config.yaml
experts_per_token: 1
balance_bias: false
lr: 0.0021
Below are experts of layer 6 (counted from 0) of a mixture-of-experts language model. Rows are named router (the router's row for the expert), up (a neuron's input weights, with its number), down (a neuron's output weights, with its number) and show model dimensions 64-127. Each number is 500 + 25 x the weight over its row's rms, rounded and kept within 0 to 999. Numbers have three digits each.
Before each expert's rows: a language model's description of what the expert responds to. This comes from a sample of Wikipedia text that the model never trained on.

# expert 22
What it handles: Event verbs and media nouns
router:456504505510522451461494504472481468501554510519498475498500481522513499505504495535524518502511500522487469490514521546533491537429484482537459527539481507504505502487539523525460474503477469
up0:536519509496507497494506528472528470486528528501532497528547513538494526558556531506506499485482550511557518537509472472500473514491497514530532448472459476532513511488509496544477492459472489
down0:518512462510477514531501557478512537531498465512461501523519519551483483481497488509503537494496444494503505469506504539489503519508490481479521498496508496518493507525482511515530516522491501
up1:473497490480519519502490468499518517532509533499524481517509511504466475491512528512500501486487477534473500455509502482495565479467473527514518491459523483512511492511489500483518507497483535
down1:514457523462522510484520491508498542499481511460451509487500515536500539500493461502512524519528499473509455518457566558475496471489461470496503521452501491478501510441481458513502500466504520
up2:513470517464515509478529562513506508505510497470478512475562497480513458486505536539541464503476485506484517477525476492456481462499462492495492526470505521521499510537503445486493531476496475
down2:513481500551501517484446539494487458482490478521456524547516468480518531516502500548496495499498484436516492490517493506520512504480507442489447529490539493519532476524519507495493479503503471
up3:491479502481483472528457512531547520490538513496466531515513516534464463486485506493425497508507491528568474477516496499472466478479479483499478506464504494518478500485507489469464468500512479
down3:507482494525481542501520502513492502501464450489511509490486543498530499530495469525490474463496543501472547505501503515544490514485483533476546457480484530536504562511522560518518480522492497
up4:521533493494511524516513504479521476487521474470512484525549487483542507522565503523517509480481468460537499527479496525505545527530478496505620492502493456473505511555553504483511498499481486
down4:490462496494500489515526512509458482508524497540480522513483481466524537531475472511515503508532497486460522470506517509519494543502489520534531528503488523447504521448448504519448508482496490
up5:524485507520499488493491506509460540540500469435550540487525509470491512520517522525533537492546498520472517461495478451511442469505462472529477485513505485481473541513527516495474518531501518
down5:515516509502524576523493506486466475504493524487526492519488501540464499466458496510466508502570486492494466512496483512535512473503514458489448486457533463495498459496499485481502516534488513
up6:512472508505484491507492507524516488553497488531530482492492513533498516487494507549496476496515484496496481510509492490549481503518487499490534537520567475475492510511454528513493488539495503
down6:498481524487493557502458550518542488535483494542511513457492514539497455553512504520491469497468478482461504507502512504490472491550469465482504508532492505477510511480515533495465514510515511
up7:462501548537499528494488503498496499452519488515532533491497492503505540516511491525474508487488459465480513491514486479535483515507523503498523449507486515514577515504451451434513536516527463
down7:456486535486464455510485501507477464485462497501527491532451516504509497519497518508470463445488476483535521535475467487480527447502494526519497496496501498493491540497489559458501500474505491
up8:500506502483483526516505522501505469496479473496500521510549487477522511537486508484495522526519465436482508520461473466486471506554504572469526529479474485464500508544502505511474485528492497
down8:485485522558474559482497513498434492504474490471500493508507468501515525539511499477503488497513523494466510499454535483503536515515502542499466533484485482516470471535459519441559480519494531
up9:533474493491465531479508513507502462501543524497492495476527499506491462501506496467535466485524482528503473574479506539509478514511559519484530520489540522490472529519502520452490512482539499
down9:449467507509522473507489521520522536542475519526496449474561487499525502562509484489499503523485475526514495492467535466507522502494476470479494548505487545479553479510549512493479492480470522
up10:565543556481438517471583488482480477488507479419455514492522537463452522509463541500503508498542494506510457482512519496497506509467509502482503493490499495505520515552505485510494485482506481
down10:524459507509533551473499485459454502500509437475474509456471491520509514503490455473482499520485500492480506503485570509496525445492517472473500497509471484504468493555528529498498471492540483
up11:541504474545459510522461492499474530488477496527543481497506450518523500467481482488493508517457460498532507522513489494471493513452509475485495504487512485498480474532490465504507478515514514
down11:488491453509430482505533518488480508511526465518472453475491496525508503508477508482457510504526498523465505498475459499449519503438484497492455492501476522494510474501506512494524478514508510
up12:547466500483514524477491481467493516498503537471506498508470500529505535453442487513507429439460498508537526504496515510502521493514506532498503486493481456490486494472501509526505502499512504
down12:513500510506486448533480482479451475497502480524505477514493495539520522419511522532553499553490510506525489514524486481467477510526522474531469505484491464524454565475504519459511457547466499
up13:482505491509523506492508483540493537503507503519468490534534533509494484505457541498502504497469470506480537505495480517484489527529509502535501490494473537500519494502481461502536513485476535
down13:506471496518503503463517513537546513518506476487499465494473511449529483512518553500508512488498517443497467495478445519513541513534506521515533475469447518472489500495459524478462507499489535
up14:509507496512521484497472496499500552511497505508527522490490485490454478475474499504534495478450486493511492485462480465509485567525482507511510524542507484452522493474488525512491506505507509
down14:474470455465513531526516495537521461520533479502437489452515547491497461493534471489517473516462496521475468543537531495517563519545503484455515530484495504532478508500508505478499513506470473
up15:530433516458513492479491522540482494506472530511496544512511496520492478490522505470526531505499548504500467514522514473470495465471527536558505440498506502490507489513482487545502522503505452
down15:492489527480532498532466475490497454489504515478530518527506493572503481449450489495481509458507507535502499549496458510452489524511517459489505467486484490513509494492545504474512522509530476
up16:517498493492511568492551513467518470453524477487467487516527527465456496480508515517493523473482514528504476504464509493464526524500511517514560503524452463516489503519512460486508460495489487
down16:518505516514450531495464488472521492481487475524476520478505463524511506527505434489460506523494494527460521503492506499491509478472544489489505494476517539464517520487561467484544471516481485
up17:521435493457511515505477488492447484519531502448519501485486504472506522486536510479522509480485498515535537520497519509504497511494486516485496488518492540528489509495508511465505495491470498
down17:483474494481497417476476560470498491546510477545487510478486518476508494484554500513490527512477537519477469521502524482493479475462526488492482449530493505472484568487504530465458529533477489
up18:484468491501519494492527538524534535487468470518473489507559527498513507480512516491520500518536530503517529518522540539479518514531503518541499530475482445543490496509482529494503490549446516
down18:467512520518515519456537505459509482466534503476474485478455548476476533486472490541493515524514449490463539481519506490537486485523504458520461479549453479527477557519532497468491470489508537
up19:503499532521487511453487485498482473497479459539505500498510511496518472505478464481506488505548496492510501476554518467494554504496498511505532468484488525555460524498500504534492435478523511
down19:523510499542519458481536502466503479496520447504467488497479473526471529490490468511460515485487520526471494532468524467460525505515496506504514499503505467488472525531493517551486501523515464
up20:543467476547517534505513531491479489527509481511503484514484518487484470506491493519496553526496515514526542470509497491531520526482504489512496486500575506506466513502513508538514482512472484
down20:481524495514469517455548456493481517532484517502504479509524523504531509505480492536457500450513441507530556465522454455521507480502495500509479491505422524486513474484498486493495516495482541
up21:536501458491479511523524500491512488516499524482479517498531520526517530518482532525549509521548494509463494490506536484518453498524494518483501513522480506489467552484517498436500513483545495
down21:529511471502527506478484485493531498477503527490457483499504514516437517483530484452524446448515536465522512449513534454462524496523490476497469488491541488462494492490519522518482496518508488
up22:487522528514545504526508480509524487531498486541500512511489527502507497462503483486528468489509470472477532528563513514540525529471520510508521505557467439559517502493508456463525493469529505
down22:501531540491516491524528477503506494462467537476492449546472504488514492474486509520540503499511496544476478532486533489524473499501510492490502499475502490483483499499514516490482491593498488
up23:477467493495535515540501481486530525524485427492478528527488502503506473545453502481503494496487485464498506503490453524511503543541506504528475534512501523502515507537536476516489512518451474
down23:565522510485487461530550508526496482484510498542518516513457477483459488529514537500468514491482516522526519511506511529505497548521503504533513516474491488485537480515497503506522477537486514
up24:481513535502484485473480500536495475504526506507469553486505459486473460513534516479464501480538494512529468521499500490522500533558493489492504484494487499511546490553515486502485498541496494
down24:510527494535492472535497479516530503520509545465468520452476486494497552497550466505489454472517491412513514476498488506510523523476488509518485540497495525510498556498529481514482481534528525
up25:505499485530520500521506479483532478509537498522513526549527483525517527540473499475493524558511522466527454501487488497469549449490477481494497501480511520537511541515508481518544516514518503
down25:469539507493473543496525518475521478501564489500498497502523529512507494463494526490496476486495513499507514450530465468472482503522483519515498455454505477487471541516453493477497492487522525
up26:506464463520459495527490496496545470522503512496475532502505592509528510519508490458543462504513494523479527518498512502533503534525508480519496500470495517513491492475541535510502478499487483
down26:488491551553476444514488530541507510476484530501504503515527529476472476491463528451460481485492500516474507475507508498485509444545516527536452506499507557460456481435495550538518495521498511
up27:504499511508486493531526493493531526510522505462470555515517458445509493512454502490521514479500466453488548473479493471526507520458454531500502501487510544509534459532511486497496491501443484
down27:470497436469508531458481520531461525435521483507537484517456511479495550424502505494548482549512511505529512492463512520489568559506501506475520521520503486506498511535517494509494527464492521
up28:471502477500526463501517474515510503503517498482470475490468521501496519515461524447546482480511525511496545539500475426538499507487487472546479506476515537522515519496478520517526464458497564
down28:502502477507484500513480467508531476486513489548520520522431493516481515513442522516532475567519485513474498482498458494507508497473542517502487518555449524461519510440535504527499483535467533
up29:486443531508516532479480523506499492524494469488440497498531511523467510533454459521473507526538464513477506501523477530505496505457496481500510515466509481468498504492461473496498462499526540
down29:515458473476518506458497508489481527485526528531502483480501523507455482487461496503510488517531525538469504528511506479542542469544476480493501458475501482474504496458457474496496482508482508
up30:502513530541501483489512522533510479464468504534488544512505521464500476490482475530514484501489539501506496524516535519509455501481475508515525501458515503582508523484472493482517487483471511
down30:471447475506516572496503501461480511500491537475505491500517538500496525507497481535517520543514527500472538537513513500472519479467478469570503540533515529503523469477502507499486532529475466
up31:557489502514504480500470497483501516529512481464474534505532510485474503458498530552522506503520516500496495533476511497539489501494488430499481505517499494549509497474445508489475514456477513
down31:525508443505465522478490517472493486486507547504522494488472538564468476480523478512500501487480480546523497503564510453490516502514479471489465478516509469465506493480539459450516499504506469
up32:471478514445472530497527492478511490516498524497505502499499515529519471500517545503511477502444496491566537526454526474505537521519461460477481483465457539516493560538502472441492473516550549
down32:490509490493510488466500476502473507502512482518458550533501512527455505490506431503502516498541536498490523500525470510494509446519519499496467491488514530503488496495459498512506465481470505
up33:465501469534486501512466507483498465483499505473493474516465504441515502554480523447494485522521526533514498505541503477542531480518512489485502514529463506522462523484498492508489530486514484
down33:546559553501520512496464540519513490468487487512502522507469496489507503527495522491465498506498455543534486436454479510519501510513511499455510485471483471509487489465470475504509496455456482
up34:494541481475513527532504520515552538502524495556505489504495520478551471509460520543498507532505466498504499465499513495474461522502535474477475454511498488523482498520530497516554525476502518
down34:447525492530488494489522505500487501525509482506487511533508513493531488482476511512493500465498557536497480523492501526515529522461507480454473517492513492494513544478510509481493487521467514
up35:466476510485512550468511461514500486520518505466495486522525491430533508520506483497457528487521476479513559497532490553470498463509490508470481513500466492536498520490499447466520490483513466
down35:504513489468505520425521506518493497543482568495529496486521493503514510491499499478504517526507497513484548489498510484512470486512489517475465515500531452489525511443473517526465509526566461
up36:512506453508482500461524543478499512487482482464448500464436460519511505506507505505486500523497517523502514488498492448471459482496498495522488531504509501544535521500500519507489566491531472
down36:523541487557491484521486492495538502527501479509530505524485529501516524482520476533507506501473461506492517477509489490556524491551480504492494499535508523489486492502494495484536542497474551
up37:525455489461480508476481467489471509491488447509531504504481488483485490516480482503529470513530503504489492515418496454534536475478476546445497478463507480491507543511497468528520475516524503
down37:473503499487529528520457499519505453488512564487508478470545500512470543531538501489510488500513472498551483509488486529521485462489489529489502492575496499509497529511473469549515495501476504
up38:469506499459504505501543507484493523515548509532505522525482480485530495533524479496520510514488483477481530493533493481509482508503525485478523469495550566506514448479527525471531485522471551
down38:462509546474497521514524486441494529482492516479500488500522475494461509523501504505539451540463533508471490521529437543471500489511509484548496487489499498497525534478481555518515488478555450
up39:493496536505504556526510456474557503520510484454489475545510503513456489508518480483469525478495453466485475484482475499468500522513501521476492527496497486502459478511530476422522494529523545
down39:512529521477472510460467485545496491506507453501483518522474482472455457490477469479517532518477494493543505485494538496556511471473524469477488517497538546512498537508481512534503476464484469
up40:498494477463501519550517488464519519483520495489540494494480469511482488515488475473525481513531549513500522538535553488489524451506533514495494490518537522477478504515546463525503487484449504
down40:486491545523518488543497466488512493506436534501460536510495491508470529463499479503476540474409516528534513506504544508517480510496531462502467496535478506508515451511482497530500517552488516
up41:558526483519511518531555459531449532485517492456512559482515509506514461516511529511494469454527491472509477512528517528541527497509523489483440543498502509482537527514499517517468493515480554
down41:466517493451499455545488485512509546498561483477492517520514498485504516528489526508468502503495502534475476493536472515516472534517515492530471435474513464489492493493492510484490518510492504
up42:554470496530471538488483496508537504566494502489498508479510527491491510526480522479489531521488505558492489590448519529503528538456487468502484529478525454468523482525509489499545498527501476
down42:519565509479513493506535502561471474526535470488433475476488529460500502440507513506494498470500512486516537475538460489497520476491453495520504448464474495510514493474490509521471472516481457
up43:550469477517490485531492477501520497547497487533504514543490519480485518533491504535524535536559469515543465486503476509507526510471536466544476501466516465538506497514486516472533497505466523
down43:562496502514509503462546495471494507525503478461497477475502453466491465561480459508520495493462472491438511510502506466535521488529489516517519537517538517487515481529505479518507488551509486
up44:502479468514493516538516522524522533487485502492541527514533513489494477463492499507511502446450480486535548527483466483534470496482458561508543470476510532485520534513494496538514499491470466
down44:504512484506510509510496528459536521458471513515485493467503459540527494508531480497476514514534480535478493525541477467503495510488484510513488495492517489512488522504481452479515489522508449
up45:505510517480524510563488560520472463517500445499505476493490488528489528478534484514485451514538514511510555477497514535513505480525471504534473494488476489534468487548511448509511529481479505
down45:524487488529483520478490524533495494473455488555527488493497557523538458501486481503468503518535514456459473493457509482527491501548513462509440516505501471481484513531459537525506539553559488
up46:513511532512482477515501476499499519523490501510502512537484521495524481500500510484530506540473489494517477495529500467486455471487504494484504512554449515498495482502517527513475497497479529
down46:512496506533480514501457483513542518492539516497499480504527526479487507510473493500508485479486485471482504477467498494487487470486512538485492523530506498462533474540527506511469484511494556
up47:489490460500491471505523456547499497501535525502461535502457535538479462489486519552461514524522494515498511472488523480516519468469484531492538462532566494523470527499467503488540496495492499
down47:507501465512475529499491510490518517472492515523511531450462489535489484494492506511507494485511499512477499498501534500558519556489462496495490480434503508536479480520493490460476538518492524
up48:517508496434484483546462472533499482502503520472553521550535509481528532479480496505521511524522467449508507507531501501450459458493522510510490488503514527518538468476517504497483524455547514
down48:509504474500525537509495486554512489551492493475500497508514478527529479502485498555537504461463455508498455466533497471549478489507480506488490491511494457485471505510512506439463447481493540
up49:493541554517521516488510523512505509520490474481532504478474493496489501491480503502500507488508513512496531476497517461458525526517524461487545476523478483425492487461485507485520470478516523
down49:510477495523464533494464510471485494493498513507578483484505525537496476479489487476477519500496498483502503495520483490481476495517492490483491528506489506500466480460453494523504512565459479
up50:477494523495511523494509484477497512521503565513512474535476575512479508453499504487533453483477536509497492513556544496468531534527509479510546462491585497519494502504467464530478487489493497
down50:498527490509515496500485525505571495538533497484520513503526470476535492520502511506491466502485503484488486470491519536464474528511499458497471509500530473485516537499492498492486501482558476
up51:444479460490510516503501454502482504526499476515464518533510541509483413472529537438515525491528454510479533504512501538529517498496487520490505501518496525495495490474489507492496488481473479
down51:546516516487517512479515544462485504508522538526547468519512528525539537540531494533503508510493492467480457489527558527517475469494541482498505482520514499497473501521546454492479488526468502
up52:489491497501527475510491504514528510483465484546458514501508479464449505482502508506503503480455484508453505505459486478511502507489524504451543523493499526549539490483508497510504538453514488
down52:483536504506506505526516499493492518540500513516518514549459536507510452501484487508509485482480520498492469498521534510491478490490530523500520462509494493532479542541510564504509511461525490
up53:497472487422512532483519490514531499548486545514514453519506535477527534491462513532489504535503489497524515496517488497516511501484521490486492506511503514506530456477473496528534495476481507
down53:485532504496473535499514508485491513462507499492504512502516508528460508483512534531476498533481456537537504536501546480502539474504495543480507507480461488506502508499475469466475507515482504
up54:473527506491489524488474495500438551514520525497505514457479528506494520452533513455530498491471490501527493473503540486454483525500521484498508486445524505523484506514528471481506492515494493
down54:532476461511515483507459527450510451514531498509530517487418489480471527518538489488513546512514530482471520493498462504438506460471478521540492495543478530526515528537522507497451538505487492
up55:509544470493554489476468568541500484487477457449517483523517457525514492523498540530487494494521525522502532503494502479504490459518492474484519498482494518499492492493487500515453470488484485
down55:498521545449452488471530480525510512503507477453450465495496538462498510542537482532524554492480492455500509470464490533465549505530549508531490516508479539465497544502503532484489497480510516
up56:498518521501504495537500487517505505526458511492459486487505504518478497508494566509487542497493463510485520481542467565540530490510533504508498502458481526505488519511534481519507522487470515
down56:532470479462514477516462521465516500530513503508475490435505512499520505481490505516537532478511510487511471545518505503545526513480497502512490496461529451530496477488508524506478447532480523
up57:471470521527498511493488537480509496497536524518466533496473485506474523479510540524519500507505497491498530503496508477479462507509500448510529471525491508516510507528478481466480534481477491
down57:494450505473535507534465532492490491526510539504498504506524499475481503517473484524477478515521486465483514541535488486516538507480512478503518484554512464505530503492537559493524484486441481
up58:498519517519537559494483479454494524517473566507491469498512523507510486496508490506471534489471485486499512504491494482526518485512518501519491496476495460489538529556503453511531483519460449
down58:484467481490492471483499484502506451513472477457499486460496525536507484469515524455493460499488505523534516490493511470502522520513510486460540514529529513531509528445521487467494507483551502
up59:483498503523524522513493556518526500532470518496479507511533501502514528560460524477512489554502513513507569510451513467485517523500550464489490495440504533451507493494517506490501497510485465
down59:486489475489536494439492495527480468503529515544518539481512558527528496529467485509506490466514464506515522480507538479504479471485519529477514483528524538487483494451513479506503435529532530
up60:485516452526530553511510509484460491486494486445505484497495552499478488548529457489472451552510505487484534524543496552486466502516499483508481523487472560494498519510525448526486501489491468
down60:520479460472519506522514566532506545529496503515526509448531511508499454496479516505506566457546508552467510524487511465499466488545526538471478527538516488488522452453512539514522505493460489
up61:510512505523468505532478516530498470488472477501460469572490529496480485540544490501490483465529472543527494522455530496491520531493532451528516506470442516475526493501540487513518482520470471
down61:478512470519510500501511520513491505534529454503498502480492479512488509448468492549504489512519536504532531497467549516454492497467498431470481527500531471440519530471503452493513528470546473
up62:541511516453515500498493564481485579513496507470501526495501497521454521503486508493473493473460519490460485521534507462515517490530525469501522502537488522503540503502519507485541517488508514
down62:477497509487496480544474521532485491558529501463478508481483499536484485506481519514486466477505536494510478498510445498511476458560504450509541536497531541537501501535495480540482481502543515
up63:457477503530500494516479497451511485494534496507504499563472434478469503464507517497515493503482481506501505498497494540515518489514483437559540487463496534476481520506479468509515504474551477
down63:533583490475483459497503466514525544500495507507483454497480517512516483529470510530490487482519497482492539509497493485496527504518531529493539512507451494495481554499501495490477521454512495
up64:480534506545482504529502504527493502490467499515515544509533508479522493489497468505459475520510481546502542508484485515518546447551511520511489511459518519504499573517491506518506469507500483
down64:480479505497528499511540552477527483498473536509515490480466537471515507460498498463519494499450536503519477532450499519502546494524544517510512485525516513487493498489512521501455539473493522
up65:509504487504526563499535489496525480519508544529511510483461489469516441556497521496521530499478452499502527478449503547488501498478463506540514513546529513542520486469514487525527468515508497
down65:484496462486560460539501501474468476476516502495494511475465501504493524468495498516484472500476525508501446519521479539484509455480497496544510500513548511499511467512443494493512459487483507
up66:520535515468482498484517523518475520495509540496469516492473481478505492494548493493489486481495483500464497499479504527540534490472520496485482521525466485526481506487499515516567538510526525
down66:472487462533518488497492514525500477505518535488523528452484468504530501536470488520492515515548506483463537480521479522552495499501460518501445533482512493484486475479502468482512463506538508
up67:490524486518515494511518513496486518520511502462466534525501490502530468435488463498467530490471507492523472480515460525512451474587478521452450490509485513512494495477499534473541516514509516
down67:526573547496512463506500508501537519483437457520510518514499488500555530480509502495485501529492491538534513493490508573514537531513509467464528506512505475495477551498499510522492489498497489
up68:490493493505508483469497501522504463518499505536481473516503514491480518555520519531505484494440547508503498469555519518501488531531564490501485488506530505448478506487468473513501497431490439
down68:502505509526446531467531500501514488501512479503497526476485452493492489475495533463495513548545477537490496506503503531483514525527487506458459481483506471537525514503485518491534481463530516
up69:530492503504507503501506472523500529521459466507497477502512542517495508539464489469536513453523488511508499484505492539487498487486496489516499488477507495491481466498484485510549532490498459
down69:516534512549470534527507475499463475510461442485541511473517504519440518485470503546450505510506461495509523519495443488488498494475466515528492512512478482509484529458496486474505490540494486
up70:493488493490520513464548525508490523514470477511453492568513538546524483438538518483468524475515543514464493509506498497513509499522541523473500475443505546489491509466544508494520515509493531
down70:502505487455551493497475509504481474521484519503513507498482475513483470489515499502455439509519494529531488462489541455513493536470483512484514493504496430506495510462501490531475503499529545
up71:465525492503540453483505534537516473499468522510493492531462495489515543497491506503481532518524440496498498517517530490512519510516515535479500517491496521459537490539502486494497469515497469
down71:499492478523539525505483504517523535451490523496468484478497512528498502500485569515483543503510503462491438478509484478514530500485480516526469469518503498525515468549494472488535492518547478
up72:470519483528494484524508447510483531521500523514434464482503463494508494471527484493507502554508514491447476510489473476509506490441463533534496515465495475533482551491520494489504497469463493
down72:464515489507475484514521544454509517453503455491519541504518498450541467503494479521476526468494527476509500491515503558493526553491513494497491434484487485481507492530484487493539509478508531
up73:474505479508481503475508478501518512476534541523525479500457503478470485495473502539502483488500472472499498501443484492535511532525501501465503496507502510474458475524477493494495555511519505
down73:506479508479491535457528481532537472527487473540493507485495462508479540488520503494506531530479524489526536520476514563503536491488471531521486541498519481488502501534456533513488556550448516
up74:493481494495543488521521472507474496493498487509537501469500488520481474545505500500494453501510460505491493469503485492490514508480508499527523479489478517532534525506544521485502478490510487
down74:489520525478500511500493482495513458481501494526497513547509483482541506510489476499477462525495504489473529522524492501464560506507481529486483493496481531492482486513562513500484466541487511
up75:454528496505490465530482462476548469523478489459494516513538519535501516514488497531494496522455487505522493491431502483482534512537524505498513481522500527478512541499471522466504471501501516
down75:500489513488485477492546463524490499484514482501507505448510529488497523497510472492486454486494489517515531504486501521522507537500513468523492486527478542528454512476461507497506482511508498
up76:482521475540466533503524543504495523513490506481492465457510480515493538485526542511545537497496528504476511488475491474497469514554544494508507492459504459523531481478482505506462463522526498
down76:439551484476489521534477523529491498503492501519516489477520526538471467477530535542490495461500477482504507491486519518512487502525487499492476530496499552458510536545536499516502484493557506
up77:509489505521523488483460479512490485507504485493497528550518516476497463516517486511481540482522495490502463499490437462491513475499498532470488463517504493471528470488462464509501487463539463
down77:513502528517550473466495546497496502455528491503544486519491520493542493472518554485495488493551485488463515496525455501478481475480502496521496523537520468511480461518463509524461503471466499
up78:477489535522516493519474514491500455494498520535489469505497520522504510533514484536491515504476517509487506474523508505511534501489499478491526485494516499513513509518469495462530473491532517
down78:532524530478532486465510506527475494496484463528463505434498514517484507481478508475552483509516513510507521496514518511544489472462508521463483544475574510498465554472496497517466453475558493
up79:518493498513528500494497455474515483479526450506488543509445543487508465482487488523456483503504496506493472491476505410502447475483481506489533524497548510509500526520526491526484491505458501
down79:525517528462493494497532529506520509470518539513479491513471486494473489520511514531517521471467463507502468508474468538500480503520529513468466542451444525530529545516524497531509466512461494
up80:506477517522496520472487494502491490486510466499492490521481507480534527487482484488502551503508488474489512482531504523452481512507476502491523452472508486544443435485531494496503500512471496
down80:432508499526509520560493479478517458536531496496483491464492487478494507490491471486478507484468502493485492533481514508523518497529462530498512529501560509502553552517488477465489536487478523
up81:488505546514492545525537527521425465481452530521510452507489520505473526497474476468522484493480518506510500529477429509511526498522506497464530533517531477534441480490530499510500502519535521
down81:469542483478514520544504483508499504474502483480503513469492504512479484508493504458487492518520508465525500532561500516530525489509493539486484519464512487507532463491510545498494552495525509
up82:526473519482462499469474514511480506474527459524507490503550483502501546450506488521495528468529456510512462537489490491501511525534498526513496503496517495488504503515495472510481482466432530
down82:489500446499467530525469509485494482519491544484518532459499486522510506486460473485510484545511509471485477522452506502514519474479492502470488512509530493505511500470503492511475511467553532
up83:480500481521496527534503502493472523535489553523543494494498478512499485529519510483495520514469464506469482512504451534502501519520490512521516504521499484513502525465470490524500499502514494
down83:478522525528499507488428507514528526508511504526480491494546529555488507503476534529509471488522458484473479505491527514485486496513531499525457507536491542470443494483477484456477516476493471
up84:525520509530496465494519507502509483455471455466459490551477495456514530522485448504499523482528508542482487514509472520487497465499493474515481508461496543479477513475522500487498479488471505
down84:486477459454504511509461465472501527500520505504532497496510495535468493425488481471514507514508526467491494544481473513507549528475482507461505496527487446522468489476488515453491471514507481
up85:519509485531433470514460531501474499479478486535505547496474489513502489495511529509520509505501479522513495498527513486496455516541496491478491516518494505512493487556480517489502492511509523
down85:465489481511472489502483526527478518514514496494496474475517529523485509490520488509472488519512503524510504511497428514522487524483514508541515460518479468499516506516434529500508476540499463
up86:523498490492464508502498425521502512527501451499452525479495482487540545458484490493489522530457498462497514470490494489478469527520553510525493492474488552500550526499509510476522523505438488
down86:480550542478475522470494518492476466499525465531485510509499572507498535508501446424496548518508540530482496477467472520483470525515492504545548494512497501493527525494479483510489501497518482
up87:496457504481516532550489523506511488509522480534484508501461505513481508466471523513478504511496475492485509485497474446498554500564504469503545515537511467510529457509500515505512472511471518
down87:529521464464528520480439526460497492493481455509468520508543493489503525499459456467518502514470525513515488504481512445531555501488509514515500523500488503488492476497460509467502493498464510
up88:528505487482491478527463504472546504533474470482514510552495536491514527447499531503523515465531453546493511470427460462477509450526545524507520516499503481499517519533473476536491487503551471
down88:520535510496463478517527485466506454451506461535452515523508487533533506489551465518549465514509491532490528490504492544498469513474529492500465518461503513531490477500536448516484483502459521
up89:516485524544511488473500505532525521533507512464503432469494491477528524508500506489494506533484487522509499566485467551507456507491518487471525486502530469497481494497502505497552502489478469
down89:547513506506476470501510505482518510469517509498519484559510486476536507496502494511543482518514493530480492486518564501483496477489509502477461473511512488482522457471537501523470470487494484
up90:532525471500458503532510476489495448515485466428514454482462519537480496510513477504510488465525512543477544503476544483498532498490486481492526501470506523498491514497496500495477453522533545
down90:504474499497544485508528485527523465476495479509493500556497481468518498521522469518484488492486490502539482490454510515502475495535518478501453521478481514501510492498526535551499513508483505
up91:527470475454490479494509503498488520513525528487511537528522494481500483459506494496490555518462478535493531535497548549539453494517496503511513520450501516488474486493491516466513521474513499
down91:518512513454547478451492511484549520462532496499465511496492506495481530488499522513555524508488513436477452504495492542521447527499475528502461461516511519490506470512483521519509489497484534
up92:509494508510528490516526536539511506515550499488466519488488498493497515483498511468540572470488526527512510479510499512534491493515466497472492490517499492519500494495517489493506472467459524
down92:487505547531509516532501504481506529519463508500476455506525471513475527525516485448570475534485426526518499523511519519538482486472508473494484521536487542513456425507485538496498514546509510
up93:516469510469499469483511500474489511469520505520496475436510479520506499538490460457447508523520532486510522525510494485505517502490521471493484529514521518497484548475528522512511492473498494
down93:543507483488560508486511507503511517505505492469490454519462481490507519434500485506517497537507474514500506513488476463546467508490520472505520490466493456516527490446453507468538454529497472
up94:515517486516471476512483529491495485484482534521466465539508592520507512522484513478478513477510494539485492514470546502464504503473523469514536532449525485472523479532494489515506514508557487
down94:514542511541517497518498491533490470508524490495473495484482480517445531487451471538555475523517536464516513560516495505471493506458447460503468491491507514492518483473484488505519456523504531
up95:513480477512529450497522516490504533481508499466462519485488499496559488486496506536473471530525529441499527506550544497510534512486502521492471528483477495468541466495463501510473478518508525
down95:483504474506501511508544490464483499500494489522522455535536480485521470542480509523465532509492535477477490542501535507490505490467557500526534513461485470509520521431525563428525481543507473
up96:541449424485489514523489515506548465539466533506530541462502497520524482503514529492540474498468512484495518476498527465498506556520524488496506523519516486482456520538494496480510494509493508
down96:503506467501464489524489491495521496527459519500492524467488510498529422506532467480507502472500490465479503501497538456538536528482493463522488506510503499486525458496513528510504507481456496
up97:455521481499459498525488550508507481470485516463510523521518508543513525515513501518458524494493524517494503514539510483531484507493526465516482561508502524499502479512476441526525543487461492
down97:504491452505484501507483537500482456503499526513490511497508489538520490530559536472465512498518474548493493533526478500518507504479509474531476522485472512498518479481461486508519458506502503
up98:473511504437463472457513506490473497491526460496461501507521477498552544593475493509458512510506522516490469484506562527520477535544506509495517467506482503511471486506521492505492495497506486
down98:539512476498503520510492476504443484504529476498476472496498500525492500460455503488479489528506501489514492522442511494517515529481498498521512523484510470445563547509482544492517543524468495
up99:485493503497484472497493485495529537509454478546558488547496515476498463472488468515480503509463471516532476487530435454496523486499521518483564509496481492486500523490493500489491477500520478
down99:456511493501476506478479509468515455474484471542490500533506502510548492485498510519506487492510528501551487504531497540420482495507521504454520499459508456485493512499495493514518499536526500
up100:506502466495526479479470492502510469504497477494495534482503473544505516550527504526483508497513539444506514490488463500477475519564526482518533517505471479456529530492529472479482548527516544
down100:494470531504473472513484493495468493474519471475518524488523510544538536479514457520508517478476483492515490498470470467478477486563500471538509522466477505499491522459500549517509532534559500
up101:496512519477495472519554512504517482530470490443545489469491494510471497490464491504517478493535478538485482479516549505516530545486469498459531491496510481494516506478474490504496488521500481
down101:515496501489528502486518473525458494545517466488492487512479459486530537527495522493528470499504466508509508499499500505546514551504496497491452490474496485450487510430497504479501517504510497
up102:506501495491512502473481507524523501525501485478477490502452509515502486488530519543466487442476483475494537458480505512494468466470520532487483517468519483525508526514493501481511478503499508
down102:506509544527497541518494495489502483437499482447498509447515455537529542484512530504518527504498500518527503483458514491480518510520505521507499475487519502533483500461500495528480495470492479